python train.py --n_experts=8 --d_shared_expert=0 --normalize_top_k=false --scale_expert_input=true --n_head=12 --tie_embeddings=false --lr=0.00331 --beta2=0.99 --lr_head=0.00696 --grad_clip=2.0 --batch_tokens=65536 --doc_mask=true
Below are experts of layer 5 (counted from 0) of a mixture-of-experts language model. Rows are named router (the router's row for the expert), down (a neuron's output weights, with its number) and show model dimensions 0-191. Each number is 128 + 24 x the weight over its row's rms, rounded and kept within 0 to 255. Numbers have three digits each.
Before each expert's rows: "raises" lists some tokens whose logits its average output raises strongly, later layers aside. This comes from a sample of Wikipedia text that the model never trained on.

# expert 7
raises: ",", " in", " ", " (", " and", "."
router:123085139128113104143108132145119108095168140152120135088105143088169110126123110087135170141104198138094140120105140122123122176107086124129126127129137108115117094159083119152185159123081101156150105140159162111110130126135152165137157132096112080125144196096107138165157098131108119173105161093117098144126076169135170150167159151098121104138146127094155161151121122135120134154129135093098129091128119142126115080136112146168156133110098130099166132113161167106149116150145148118129138130112120137173124084106124122136145091103123112119140110162131119148121138114131077093
down7:132091164139144122135134154114128130133150189183119148058114120080126151149171138110093124178106112139146131110133184123109118098110154104102111115157177127141107087141134150091129112157134165096159155118119097108072177194096150118135114185147103107105140175132131076164139150121112092127172138168192128144163178137131120113169158115142158113135129155126137132136149107103144115139134142119164132113148156107150157191127090149118110104140124130165128144117113167107158113165161105164131125134144108155116131121140113143108129136134135125143111111108113078141152147097148121146
down8:120112095133124151135131152146113135149100145161132129151125156137150116129171146108194121115109123084127142135129095167163075135110151100113144143162160117143128162140119108172130114135144100134109143150114071144124154069102110126174115138116118106177112124154148151122136106128114114128172100116096139084145153138137133133139119101112153165144131152124084129099160142142099121143154088085116127160161129140120105155139095171124162115115165150085157105170137146102127099105136156158184163127175127116172153137162140129086118105118095157119131140162095134144169093110148175115
down9:152090119099131151139140121147116154160164137171078073142112123134131136120149100119185122123130124142126146148141108160098143111100117117117132136150144117149106122152126132141102129134128134100113173124163091174128127123105103133156109143111105199125136151131138149175128141083104100126096107080123085125128134139134157098126128127125159119155113137076134112114127102140127118162163123125079117126129080082107101087138165095051144086171125159122085152124110138150134159178146120142134128162114171152115143150134123134138110126131122136083116088100150127082122108138123158133
down10:117135110117128142159152129151098107119170160134118153143123120141108099122109107083155105117159111137137092145077109117160124103092112114140090078141180127104125151126121076107148121129098092108139180109097105142104118104134114126186155114108096095132099099171128192128114096133141157114130124155105135164129150140129140116096130141139112125142109094103132096138094089105127117187100137128136132155143162126116109138162170130142151117137145173110155054131136111115115160100126130126114165117121079079143122104094158120163098168115111103080114117138110089142120163124159118105
down11:110092131163099186115129133130140135114152116121089113163098116106130128115129099092142143096114131157145094117157152104170110127094132126122122124164119122148126120104113120115141099163144122131146146166118144100158154131168099137144124164122054142114109120107114131118138157167196115123140144157133103104134123135121158150152149095157139129171138099159132090176139131143095180132136181116118115189170138154116131128119113068138126128117103128148136125157127169164153118133103100128163149121108164100156098101107114144173148159134084118097136106146128106127151140174132138148
down12:150160063122192119176148121074129087138154110150119179162067161125118128108127136115134141134129139147134163157125147114149143088155119115096132171150121132153138115148137132133116119148104152099137130131151123104125135091124114136128115091169119157130143131115073107125112089112089114133116150109150140145123121106105076121147145093115141149165162131140133112139154128090153122109113116163156111115135129110128119123076129104147109126105113178149134161157151154178148115112128122117136115110122172114124102097155101067111096134120114143149134117172147114132121069117116165134
down13:112152103147160116163108120083110137134141173118108141123143145156088088140099120138146094086132137085103149115173153106100115088115160163167128103143142177133116128076124145155149152160134097137129131121157119134123087118133163139136142092115150157130172137116140128114105158148125097096155089134133127119145150111139114095149121118153126145140104102103055128078096120149111145129109126137131143160130136104129141100126166134114132122187148136107126113074164099133138122075075108087133125149125129164109118088118176165136157125122136140142122113116137146109133141081113159189
down14:113121174108098133133123094185110111113097127153098104057154101141142113139092168130134148140133114161140182165167127127106136151099096116160142114115123115099123119118137148099152102134142145141082150117120144102150133118106112158144101107122101097092114144143097131096173130134144116149149132137082128135135120137124105102133116132133158151127122119124129131151108156129119122107125171122162108129148127143080112156159119082132126154125120160147114169138101134180120121128185138150124133118096089097105129123098153140136120114161118122088096150120124146175127091164134108116

# expert 3
raises: " ", " a", " the", " also", " in"
router:113120131097138121148151153144147085128131122109131130124076142149094121137117138142139125124161140122137119131120125123099116141174131144096169193152132114080133159144160103153113106110102095138131139168129137144108131107124150119119100124144167097169118105169142118141115110115125110120146126173134155153082157153163147129112158135157151144130169096111104153160140195160145129141095144134092127120091100134124122106110128133125152112156115135161177132145122130128129131161111127154091139132116101146128181077076151124139102103102130128101131171138106145138119091131131115112
down7:139134118107164159089115067129181132082104111092135146120140163091101144156103155161159155162141183137142121133149112149125102150087134137122123129123145090129111123114146136156133156129118142108127080141142162120128095162168137090130138131126152130139151134122097134074150128099154068123140125149122135115116112122125177120135124143146127141099130165120142165138124135121078109112098136097086135109159132143126117123126169147119145125135127117135111142151130088133136134129139129142094139148140110180131114118110124133095137130092137176120148079113150098136126167100147162107
down8:127131091172093092126127138139152131130083119115112065157119097158120102133120145152136099119111161100085129128158113156117167177083165132164112185114158134143176142149107105110088122114147140120104110104110128126122140146105087123114092154131087160131148135118140128131095085114129216131176144106173137126136125128133109140107134117135093191119119134134149150119090135131091151104111155113145128106090126141099135104103129132148097116140104123100125141078102147110127098146114105119116116085109153125120150142110137147116117108103106149107138117121107127146125166105178132113
down9:144099056135132143128184102082136111099113132108154101138121102130135137106126051107168140122110120151127140134143161123106149115132099118089116119105129149102110163115102126147124097140124111103124138173162129122080138082096142147150115091142122141182177131146199112107067122117124142119099119158172132155126135126139138167116117162131159097111137115123110106132124153129116113126159143113090126100180125116065129142149092111081114120168124152106131102074158126138139156109157155118112067115139102158138124084120098137155098162104130154116104151119135137122089148164097130135
down10:111119110123119139156108133131129152084133138148155145124157122150126111133097124134112147127114127119115131131160115067131124173120153139117137143138169138134111121133133173125112115166168104147164178129121120191137098132148126174129112085085126121122158170159164129149111127126151138142138136094090199111102133123120140112138170164121106147090146115135125119146132129169087130129115133108134137189157137090124131150152110160125137141108132119078119121135148173154080105106102139117148115104153113151150154106168153168122133136084094122154102113096152121120122118112140138153
down11:134135123121143130149153129132064113136142111097178155168133143144140131122118115138088113063150116093118172089140140107136150136133121137151110123150126110153124133181125120142122121110108099127099124111139135149134137107155124113140109116139108207119126121095102094133131147115149102105106091133167105144125151175151176159111110109164169142112138123105122114128132096158128135113132149182131095158140119145126138151144140105120130145078115128139121090134167145129135097141103128138111112142068117135149152095144156123110108138128117136121117138034120079133115161092173124092
down12:135158103156132105139115143128162210128124140122143147136117165115148138096142055152103161135116121113139102131161162107084183150130097132108150114114108119120135103120140136130115133149112096141164164106146111128129091147154109106154140168131117218159121129155118094130130136153149113157151109100114112156128097134150135138125108116166139092097139112120156137099157159110129156143154139128134169095106118080132093123171121135102142123150128139157131115126161142150156099099124163123144120134148103109122107097110136165110112111126127132140157127115108126110114150138153130138
down13:141152152107167096135110113099109113124065152105088106074120135091164104168158107139124098131111122185111177142150130113161127141141147086106105159114168119118147112114167102097136076135148140196116107106136111149128111134154175096077138123089076079136115133124097080195129111109121126127160146100136120102154122133114126117170130132151102149163096108146145123118141135141135143095137152104119116139109113112165141134139152122159114134117119108103112075130122153104127100155125087151105140172095114121099135174078153166072179120132127157144133158160152098117113102135135094143
down14:128155163104125140103104116129128158076107080158153148121090159188095112120159121119117124085122123140172144110125101116146084104162149122114167126159146068121157147118110152126156147184126145152136118179145138113137145114119121108158104124080117118110138176122126119145108098107090126120104142135120124112126090107132120133147116138133152106120109145147110150089101187141142158111119126147122078156087106102131121091105106134108127119147167149114127087115116111131131160099136131168136107109141127130151135111134131136121143123141134078150152150115143144087132106121118130163

# expert 6
raises: " and", " (", " |", "-", " ", " in"
router:112167132084135119155114137173142140140109109141140135074111113104122057083127142141138181178153176160132161135099117119132122168168174113086167142098110098079131132127119095147151115076137153113140125133120119116120134119165128123127128130169111140138181153137105166131095111159118137119186097159131106152091150130159137113134135131145147111162124153112119147127152130137150079102119152111102085136133105149117116124144124121102130108109111118130122141074160100125148105125150108131170143141090146166164160161096126125139079154114087105137163153108172098130097103117129136100
down7:112106101156106120101120144144142097060127152079142118117133135095095139128102103127094104143121146087147111086122111118108124130133181106115109140199140126103165110145141162170102126118113162152107148141168128084166148117141145117148130116144167136142125152143133123109119144104090156130140151113105149129128204141093081092125145108116131109109132103118144133124128120122128108115156137108111162147123152113088120154111147151134100139157103136123118134120114133116124141147163107138105102121144159141146142112150124110113124137122161156158122122145184115137082177108129127115
down8:131115130100049117070112126099100097103137124132114155134169096121155148118137133161164128126128133104121165186170091161128122133117110121119161152149164144113126127150121093120094113158112154155100111130097148125148143155124129118118123123104144096122133162085121123129157112151123147122145145150091124094118115105115134146098104191104099147101155096139106146124078139145115113142094124118176141138121145155127126153157079152127154159086158126113199145126155150126101149095145142108130174120123125124094117149127106094134154094125127109136133110111121104126154101111129110093
down9:142122133127154128093103135183139117106127082050127114110144132159115111155099113166144131110146124119123134121125072115155091107127112081103124148119110112139124118105134145147147134134122121143139185168128123173097121127129168148160164164122132122123130162127073128162141124135115081132155116136087123148171136141131124139183168120122112086146150119101114112134108174127130130190129157156135132128093168132150116131115150148053169125141125129114117139106132101072132145138155121145098171112129120125149141124116144097133174131107175132169134119137137154120131079145146159103
down10:127148106099092137068102100146129155122136148112119110148116134115141079128107148126128098135122086134083127156079159107139152127191105137100138130114109160120091109128104143136142129130100081127143080121093094120085129138095150130111165124139162088152165125122109121103108133134151170128151123168122108148114149159113148103146163144110135115107147074108148139102147133117118122129128101144097067097128141144110187147148142124140124088124128125100164162129156104161119121139152145138136138116147153142089158142200096108114121081141138166113091105115112114130098137105113129111
down11:162126147123130136133149093158161156134086104128116092116189106099102132127122113134129114130151118171148106086131096143113137153105125086094124095104126125135149128146134074134142144117093094150102138144084131124087134096140139060122137138168105141153099171123086120107157109150124128097103141109124115125123132113110102130108148062122111105112175112104160090124120147115098120121101080161126131121087088116133136111158127139128100120160131132135149131111134119119143068181126129099132113150148111105117152124111102102170138143135167134101127103045138103114141153103136176140
down12:130109125138116166118137139131126133118130143128112139155156170161141145108123132128131121123094149119160142120114109128146110138125129157133133115125121164074105112176140149123082137140104142136149134068160120132125138159102114122134141146117095000181120111111075135142126127103173099169116072150087140168122110107113138146130102128122122134137135145151164160176129120100140157114116108135147162154120134119117096146100149097130171124107119104126134090136106155159146128140149143109146135128106170149108159122104121130169164071111115092158108122167078110102145123128115142128
down13:139095100110120177081121122165144110162107140163090109178096132159120110092129138134142114107068152081148124152140099130142148145158151105094152123114148149118088101159084135140117136127166069129136141103128136125119162147072149119151125171147158125142109148131116132131122144109139125125097140152154121109158116134103168131118117134137184165116112140103110105131118060138094132107139118147117130147163163134174164120120142149098116099171130132148097191128098111142100082134074200126125121106131160102130167099192157126144113166126116141070096120117107157098112157135104095136
down14:164091157105133176179137125114144156135129120125089161095119121119120099139126094114145125110163101125118142099152145144176128179137107145133111140160184095122132116093111173160122143123110134128122122126164099097141119184131127137144139138120154197156152089163110154169104120149113093126120133110132118111172133083078118108170093138124146121065091123181100168085167110111114163140144144149154132129146110155130125087117126163124147117100136099141107151142121132140126079141118089129128096133108157057145145157115129099112088165138112165107150168097135151118120158074122144095

# expert 4
raises: ",", ".", " and", " of", " in", "-"
router:108116124120097125105096115130143075152106167116152129093082102120134119058140135146116151127147150153126133104094128134147149125128136093158161131090163139127098137152106141143142108114138156159144091135125110170140133123129138107120144155169125097135144130133102141158161125088102124164146139118133102154097149159139143139116129160097121089169183104144121144123105095162115123143105147092171095136144130140120115114104120114094118129110116104150106079129135151107133105155166145136140154123102128125180160160108159136143140095110114121129145142132124113132112131105155078127
down7:067140089112149131145114132151114084145097120116100127105142133118164134135105157145092141110152085100138092119122104098132143111165118173128139148117094150140130111163110134168144111126114129127097108092150113170165162144141130144116117130135164117127110108164138088123110122070112091114120102163118116112096116133132115152123138106143118122118144118101125121126122100126088118145099103146121094152110122085133151125147140141082135116117132062120131134098083149119066137080117099138127134108134086127143151127107153088130125111108124126161134077148142100125106112130120089121
down8:145116100129130139117137112123172127139151137086093115114150088168178140093138095123147135120085149131108097121141144141110117086126136133138072143075097132175131101137107122136158141095161128104115166128132164112101106144147093104136170139122129150141161109119103151120123156085174164120113143098110128161137163114143144116155167125109116165102162080142113122109105134149121138099132115134100100148146116136137106109123178124116139121127150105081097146102142142080135146143143140134090132126136101119102136114159100118084138148125165118130148148127146088116090093140084132149
down9:151110149101095101122126132081076072122110121091126137105102116115170155144146153119101168120145129177169160098147126120172097123139144134120120153119114116105122130117147142104103096091124132164116099146106166163106138122094136096104104132112110120105138124122123143124102116131142133140175099131131134134128114157116148149093143131092108139135093116141158114125100154120098121119127104133125111152119132106089131162076102107131143162134146159123147169105144145105159127129075132080172132146139119171155157108140141140130077131106127098127158125112098093127129126111132164128
down10:131141085114149143101092104149111118125176130121133130157172158144131123075147172114148103134120158102135093129138118142116112141109145135080095126112159130131142111098144126145162145113084130122129130136128123122152117154098136131151141174163118088123140110097076178128131109148118128168184134092150142143119123126107140119106125120079128124121154107158132142113130170168122091156122170107125157143138114108142134178125101094098134094111128162107130126090139120163123115101136117094150127129144180180166146069171141155123142176095128127134119083151113096098116112116086108148
down11:098140143148116106149143107142117094119135124115172145138131126113137123160134173167179160136170130133124099131130090070133123120146102098152170151152106147127128156164144122103151155153123184124125150120123108147083092127145124150098091122105122098127165091108143136106119144128145116125121155115141133130121120097123132173100162148152139128106107131086170124106127161139082147124128100131140121123136110134162068121125136085113088112100136111118131093131104127112141166135149151122151153116143099100085104124175166116143120131075130119119142140115121164097093107085139145154
down12:113138104100106141132140106150175132108134142134063098141112101097152159152103149100097122128075099136143131056149151127134138145120126146113126115162150107130126158181121143126146161096117124146139100127189131109133147131117164131145126180102183186131125170166119122135143102170148134116113156151130168119137134135134121120153150163164120145121101153107113156139157147170133123095095127141156163116136133137127122126121139156108134154082143131121118174101169167150127123129146129157098124133131148071173079133128107164155166113172129170127094143095113145110112106120127121113
down13:131130072075140146091181130139111145178128111109082138145126132113148144151144130132130122123114178136113130140109104130123099169137166167067150157136133117116131109130134144108146136139106118123077127118150085136165086133119136129132146118118112178115120117116137147128155143130096097137064141112114143135121126133120159106144164091124160147132094117107143112182160102172129111097138126112138132148138137148097140173106195123155157156114155134141140155134101139094096156140150130129144167160128139154138140115137122153116166137118139127089155194066153136126095108122115145108
down14:114126088131108146139155131136156133169135160150152134102135115158160171140128136125114163122146138145116117127151107137112151110120165114141105081149107098141093183126113096122103146118169120170102143131125140136105121181138118123122108145149095093105112099119130149135131188121120131116146128124152173143107155127148151146080114132119134103113096162122147136113109099110103134138131124119132152102128147111173129113140125128151157088067175089146077077104143166129133112161109116173119093144090105162174088156118154169142177123106140171103136145176149109121150116113079152083

# expert 2
raises: " |", " in", " (", " ", " and", ","
router:150134132080127118137118119113117139153128120109146093146101097148116116117120143118079133167118140134116119137110149060111090112141099110145142116102133125089113120108127141139151162088132162145132144139149151137132121119111130134126099143067131072172131162130112145137133138078134091190158155130098101144121116154133120162128173130121177118195128120123165174147114117141141125122110163115119143185140153144122091104087171115137114163118142102120113080124132158135143107146119124171093135117114180117161121113089157123146133087127115140146164134153120134157128131168149127098
down7:158123117079153132099131134155104173075149142121164135097157075146126149109099098099135132125138118145164132168105119122148137134094122119122152182130092135101116111123115147110123132105089139118110139133134119111123077161105158132162149121144148173123102145103113118154107138148166158145136110115103117144129166126139095107091082122128108150122135159119139163122149128124112134120141160159137127139128136110134138072105104113124122114096122169122132136134128092119109129099121100122090078123133136091141149115107099156117117109155162173107102135128063116177119116113068113134
down8:114164126155103117121116131099131136102118120123152066144166141119099111119191158163131135153105144161097112105134130158136134129107110143146139141102138124153131139141126130172117160138126113148167138124093146102141158118145132143132152103082102098164104140149130156188125160114099139128103125135106123133115122098116154117084167166099071146128156145131101146131125089142124149143109124119128080178117153155091133140152155147130136098181077146096148125103123137143113147138144154125141153140129143132103145160091151130114131124119172133159140167116125174138158144119116127147
down9:112133122130140132101130136144148159112141107139141142102139108145150114132150113125134137096096111147082140154111127151193133140105144094126141117096109120168145113145148095118110140102128118128126100094124098120134083158084105144159132119199141164128149163131142152129138169125136150149117137128083141104130091080091150146074127094173159110157141143128131146134128132115143105082126134091141102125142119167140164163140113152157126143142127073107147132135169111131133121140096085113191134162121192122149129074091075134111151069087123131139150132103094140101147136160129152112
down10:105102105123143116152146158079105131162139135101139152121144161130144126165139086122071109091144150140142160152133141140132092153107139126112148155113196148142137105130093162144115153147095118067171133160115082162165160121086106102090110125128136150138125122152101100124122126128129139168137119114116106146169126142111153178147133087125134105155131122135177124133150155104125138109134187107145104115154175145098127120141120144131121111109144125136171103152110106110145080147075133140126162138121130074132194109184125097134086103101127128094096135082135117127153106149132171141
down11:126132126145099118144161100106161210122135112137111137104140159119118152155117109095105133161135103098120122121156179129142132142128135173130152117115073085127109105106116108179140100122121111133087145148139106133141102085134092139145168121139167113126050114130091141106157092136156134112092123096128143151110154085108159142155149084154118137134124124124114120121121123141129104169154070120098163145133152149118152156111113084108121113112154110107099125121129133145105152106134120160139164131147126161152116140145125113137158130133119117105123136150163123137127130136120166107
down12:124115162170138103145158137092108126117157107137123080126137147093153121121093113127100112184083148156113126119129128074138141164128114125143131149112128153141181118110122072146153128143181126085095163131121145175145148122171117110117097107117100147144144166100118152102117097158104116135148110166096097113115115175113131140113131130123144123171104097149117099139072156118098121116122115109133135136076137141132083123118116106148119142117108141157073087167095114115112143143111155118144133089145156102120179126128120149145137110141178142150116128091080145118081155107095140141
down13:109170146152138119126138121164132140157138102133117121141122110119141122121109147147115135154107123143101165101142087126086158148153128121112114123104138082137139159067092117112159148141127182137176180137127138128122122090126122137072128141054060125151170150102132109149202136153133160138125125124128102172121129175113089158133070114125144117118105088131088148086095120146136167121065132138153151120163153155122118099205135167145114150122148132129130095163142112110123112135119132164160176118120131119109149194089141124127120128094141148129145148149127104166117113161127101122
down14:110162089152150072168188139141116110133132141123124118117100161135101129099113157141168156111176131131135109158112128147097142107154162129142146124150109096145091166143133133162126132117122145116170116125118108119161147128159128177132138135164145092137114114131138135149110101104192170136092187106142155140107116156115104160114088161143081133089121143130094155119093145150088140139131128119122100119130101122084164122131108102124101135126133137106164155161111144095117123130108142145153128150133107157119115096147145110122121140117122157160137128142144108143125113157134135106

# expert 1
raises: ",", ".", " ", "\n", " and", " |"
router:098110113086131145135092109146140155117167136105121143112118097149128128107130159188135124128138162123141134138094118136086147148128097093078181140089134138075095127150106114119141182101099115118157121134114111143100136094114130168159140138079156091148158145152124130088135098131110141167148109163123145150083105137127150147126131162115132110169154112068135125131155126147128132137099160103146128124150139101138110120130152149136130107136148134146147121091166160165172115169153133180128142140110124143118102103119131104120135163143096133115157136137160142102162153150129058104
down7:104109115108135161130100116107112133066113113176126141113121156139102136133118131128132148103138133097126101146103104152094110115112118136115159165119125087131101101119119103135111146120124128140177135172104117143129133157156123155175137145112123010139129103129155120134118138141139141114114113181132127151168101087133107108106115117129131106108130120110107146133160144145145147156126100079170103116130110120144190136160164131144133096120124107101121154105102183128100136121121175120135147104124134123175131125152109175098092133167149156100118107226138113114126146118094115164
down8:137099119178079117101133086094158146106074123131095136174174104122150105149142146118105137121149129128104131146106152114151157118126126125081157141102113140137147124116114113151154117099114109088171157146144123147148147126124097113160190140145123051111110108116084148100060160076094132086125182156120109142106115176140121161128151137078150100141167126131116121119117158138129105142085101155145116148098152119105132131144138069100119093120129145128144118114115131122142114136151150128153165153122148102121139136132162149122117141075147135137098156162073129146153136089168145094
down9:159129152126137100133111126143107176104080126160127142151119122143112149115140111100156086138089117136124163124129111172115125160153147160081138144162135149110124126115134081117162169135151104101112121088134149130113136133130141091143148113143123133134120124113131148136131109143088088200095112124161151144073186148090168154112165136122117150119129170125113135131135101128096148113122107161199144084100145130109170138136131094135087122112156123147114114117104114123109120114154149155124141181087111106099128077098155131117125150133151164089108126068107098107157131155093138161
down10:097145120136126130116137133169108129106147106121164122112139108152129115105106086140166136129122086138126132141125089166180136133138118158094102102105106115107145149129136109128138165113177164145170149144137151148180119138092136114098088140118126126135129101094142098105082119128157087111125141162123087130157094123148098104126120147135140114155138152104141192122127134090148143147116124091170148126141155171138137137132149105123124146116094102133119079099093096100100092115146143154115134111142142130139148185112080168099129162106105117121150139161125118112139122134084112178
down11:083162136114118125138124124146138158104129096129116136152126111091157117161112134111158136154150120124124128143114109128150131135133140098125110146100126115133148138152116138146156146161148148156154090159084114135084172139086085129106129153132127067104103111103102172107133137074145112178120122125158128085073154113135096110088134168122157161122105096168124106137134153141097118112136135099152145063127112099115098161118189133161120144121122129135106137138158102151132127163154156146107112125125131103182123130130122120074129116110134203138140106179184156110077118135153121094
down12:148065114174160114164125090148126097103156125088087149164120118136093150131128102136158128165191143097111132143109168109133164050116158111153120111122147158153158113134123107141040151125123085120143121105139148139143133136116123123130084131155182121085129120142136123160118118083095117086134133129095132127144131126129121142108102112138102093180115122106109100077127139159133168135134128180123143142140131134090134119127137109106118132131118099159136151110132151163092149101070117113094113162126122122126095104113104078125131096066132133128141119089124098126123129154123095132
down13:153110116140125133122127113120152133147172115086119119147100120144113107157106153175127128186097127137088151139125148105160096146135120177111136116141135105106161107098085118085163140153138110132157167120154137121134093112101146157162159118092163198134144057133150122151179091099164130176119152111131103140148116123135165111170095075142117121109119122076139081123133098138078164125132148166125120134124150147129123113125165194130158075145155140144122146121129132116076146177117141154148135147110099164161121137132146113106102145105075179108113133086118119081130152114140102095
down14:136145124107165111142103130122130134130127131138109116137131146111128139128095172153122144110148169137139122143162155129163112132110162118144113108184107128170120135133154099125145127073153120145114137100070126160162089109157131149142145211160117132120142116149106137139167105114175138142151121118160141136156105132144144144140144118111135127109079134133109111100094177112141145154109119121134163129162128124132138161101103122124119110133114155094097106084149111130111128152137179189141095174135080132153143116150084128149145087113157145134092150096117131129111119117114151109

# expert 5
raises: " the", " a", " "
router:104152159074139104120134134159173140135143111126135143136105133085146100092124145141151148141115125158084135106088067128124129136114141129122133125124133125100148140128137130149181121077139113124125144176134132114124135135156109121176144145131140137142179155117120156105122093088088104146118087170145121146104131138173132136139130126163133113150119127132133112159111134141145129156128172128133108107133129133155122138121138127139151119126101145139133126110187147166139111183142122143118122183117144094136159116124127129122118101151161111107197140117150147132108102113146088097
down7:175107116101086165154152156118108146108123107079135156132110101105130131128100125111125122091154136110161137132149112101113153108084132081166109127128152102118092145127135130130122144122119099137119112113100151136124126140173171140114140154164159061135148104129124157094151142132116161128126113119136122119136130104114016151123138155103145142150153131111136178158136126103187126131128126117112090153113130121157098118094126157104143143151107116133152152112123102116102110132101136108130103119114133156130088163138100156112115137144131110106156122163122083112115115103140162100
down8:141118171095129184110114118163092160104119128116093107142145126120151163182124128133071107139120132175128105116135105143111108167178129204151109120127130133144133137143058113142108106128181133115106156166124147124116125113168118125146139133139111088147095147103150121112106125109147128122150126119125071119146137107116122178150124132136119138086086128120142188136149113146175118114139186137162116120112149122121096122155136160120142103102130146134101142096155090146132115148151139153126152158158112143168118134140083132143160127134122155138150143126136125171112115113095133116
down9:117079116150148129132109157099146121135133136120105115073125128161138149128128122143098157094126165154133105148156114144115104115157140119103135145117133127072137129098142143162136112144122143136133151147143155137120155131138087131109160137142100000139156126157117111147104109111118161173131148110136102135102126119150156169121094170123152176136191126098120160133155121122098104170139131130128102150150113141140157162148115163153141133093134102095140114153082156098151102149112117144144174129150154130151135124119123139137084112148133108154137104149130096126149114169105138134
down10:137138114171169145121126147127107126166128087174152148131147111141118138113179103124126141144142129105109121148118122103100127156133149122145133126119085131135124117164130142137090085139198132133169111132135132143138108132113142111129122101125116155117065164143127125149108124145170133114095134158157162200148124151099099144112155097080090100154169115132184134136090119173125141188087158151098139068149124154111137123099175087111114132138155111145127108099106139099143164119160112137119117092161134158115125126065118166161118114152121148128140153136117111131140084114126121116
down11:122157121154111165137094205132095167114131172093109131097161128134156109152127160101111105130161147121119160126172118127145119124126133131136110174100151127114178099160181104108124152138121096113151105089146119170120139140102112184123136130139139082126145126183101136152128113109116122097101157137112110099148109173115131100115121126092159151147147124148108134190097173099170122163122158110164185148127155101149121102123142124152112139163120116105091061139136160109098130105131146111155127119155118116144086086115103071160119101126123180114139123142090135167163128123115112149
down12:119116107120145107118142163108111135151113109137134120131101155125149145099118142128145140145176092120128134105125128114120153112104151149094167150153134142132121120130191111115127127122137128101116094098119118106114111125105156060095122137071156062132146131129129103104146115115172164104090088127149111141139123106068141124109085130135132184143117117153120140138163108142123151137130137135104118185126160117158142146129084155141139142159081125131143132146119130128123131162142097152145109157148151119132113143127129118139082133175131160130109132176116107127109129140155118165
down13:133178107097138192163109109108116126105143089126111130131118123117159132117056155138140089136145131144135092153155123101156114137172150152160106107129175128110150140097122160124161151142110150148133123109121134130135099081181148192104106117121158193107142170118146116160129127131171106118124137122092152109138130124134106131153143090159167086105113121141125137120146127130126124100135133119118098173131130132105100168154127114168151137109138123167144113087154103123093084113109160128087121124121126127146147102132103121109142146091105123161116131104109165129097109132102138161
down14:101121120186146113136198122121145143132188129125163098133105147120119138119151141133161110108103093135123114100152172119141113145134134095145127128120108145131115142076131100142157118149121118134145180102171119147149141132128132143141158142164107101168127155177090173168127125113096153092098100165133126138112124095069155106146155120115100117131137105148136130136166127100122112109119102093102112153107124132103157137130140155170130164120159114141056120110131106098150100172161105126164126102109100153126105111112104105100133177135107127140140113151149143135150103124120127124

# expert 0
raises: " ", "\n", " in", " (", " and", ","
router:104085110129127145119131083110166145127122133155071103123077123133133091085132140163124110143150165106105111137102100107127163140100135153148130088092119146120078128128139115127139099118158125109165144136093110166137117134139132170157100119078143089146127098188124125112182086077112168198137114130162122155130084126170115125156135131126139132135118134137155144145146121113153123141069118132116116145121139085113137101142178137112114090131118146112154110109160157145148114149156152152146118097149138132153125134129156105107128156140101110135123138154205103118091148143160072168
down7:122146135099140154154107158089131127144137113145157129108115128143093121144164161166089128115121142147111143140132106113081139136106142129129086154156066154141120139120146143156133100118102116138155154113176139190148116148121138165137141071161158087135110118146190090132122158182089144169134071164147091104129149117083126140115147128155099102115126140097126091105126110158123088139063087093130166089104185129137123117133157081125104128118149130118119148153132141129108162135137125153097181104147164150142153137166135103136117115096120141119128112155141141123105199134106128157
down8:123081114140186093166095130110123115132155141088140129152120137126137121115117144151093141115107135159191108153146149162116136104091126112126110175149148125119129110108131154166118119156137140131125109137123158121148084146109151144124141087150125092152094142102144154096136144100143110099126113117132180145138149154105143090135152153130117106113085120169131172145099120123124096130124107068155131144115103099096093156128129179102161109136118108086150113095072101089108093167075133150135111145148129077111180129130132102133071135128154092148084116134102120127149124099119141119
down9:124121122133164133103103091140130160094142170103162119138141087147112116071110124143127107092110134134161112126154136135108119128153132176084072137103134143119099100096102120159142146120112118128145134114123128109137128144144123150106113117146112154175115130145170072137182136143121160158085105132129133104139138112115095115136099135110074144133151094108101169143108124126129092157117114143099152145107103129128127111166152101152155166123105131125129119141115152137096120135084105082109124136116115092112123106132095143160128140145099165111114123127130097131108134176102088125
down10:112125089129101109121126132140116106107137158124093134107086161118153119118090112141104136086155123144127168197140131116114115151143075141123139149148127113148112144143118110050136117177135103115149144154147139172115149132147113120135078147158142110121137108134123174121139155180106106123112153177116133140117114118170136114109154101138123144105137145095128137121093139142135118142122158079134139095127153145155143164121124109100172156156152106057142105109158132164126117107127138125102123108137138137119111121135134142094109139128101168135115169140149143111110134151083153115
down11:126171121130110111168137093145147146088119093127118147144148126120138146122129096127142121164086124155141138121111060122100148136158122128100170128125159129132111102131118171122113095157114121178130162106075160114151110124132136086150134082180098124121140122148134087125126130125112150152139150128140131091071124152109135112148138137144119094149136191154145154109123098163119124127109117178155078157096124119127127087135151107124141120165160117157166139171126113164096114112095136133117138115113146133139102113146143159137145166084129105130081127085100159130142174111150143093
down12:178154137156118132128124104142115126116130109097135125129152115162122105098118127108102104113136122139098102081125095150151120143103150119117089135144147130146159079155070094120146166138164075094160109122136129098118144158113127167126154156172127123107098070123131134145115104103118166108113121126141157127146158141139141176101146142151140127107130145147116126077114117137134182110118132150095150169119128119141162104132175145145082176099081098160130127087110168104101170100131187188125095131159110141081175085132141135168132111103107130148147133150114141100135147121154123121
down13:110113080104147175116125129095139137159137129159151116170147099165131135155129157135151141159130154093108077115133112131077097100143129127165148102144110134092133131105109152155104171121113114140117094164128101122147127156157138120111115109088125098148162133131178109146133152146132128115115143153102101122136097141145150122093167137103117139123146116123141159113134147137161125123098118086111088085119131134117126126137086139120051117117125088129122068138160131147165169130147109146144133135113113164121134124157153105123158143145136084118137170143125141093159165097133114114
down14:129100155083154156142119170179077098084071126119133136076114150153103117127140140152081111125119135109132108150107162121097148115111146162116087150095121110144142164083145175071114169092114119160145128161129100112165125099114110154120126170109119064108121080093105136091126129137126130120148122089157130106097095079134094123150130123133126117141132136149070136099145165062124158139119114125170132129127148167144129153102136149099125149127099144096130111162126145123075120102104171136111143109133145161139133106107122092151143154116138141162119115134106119121130148098110135110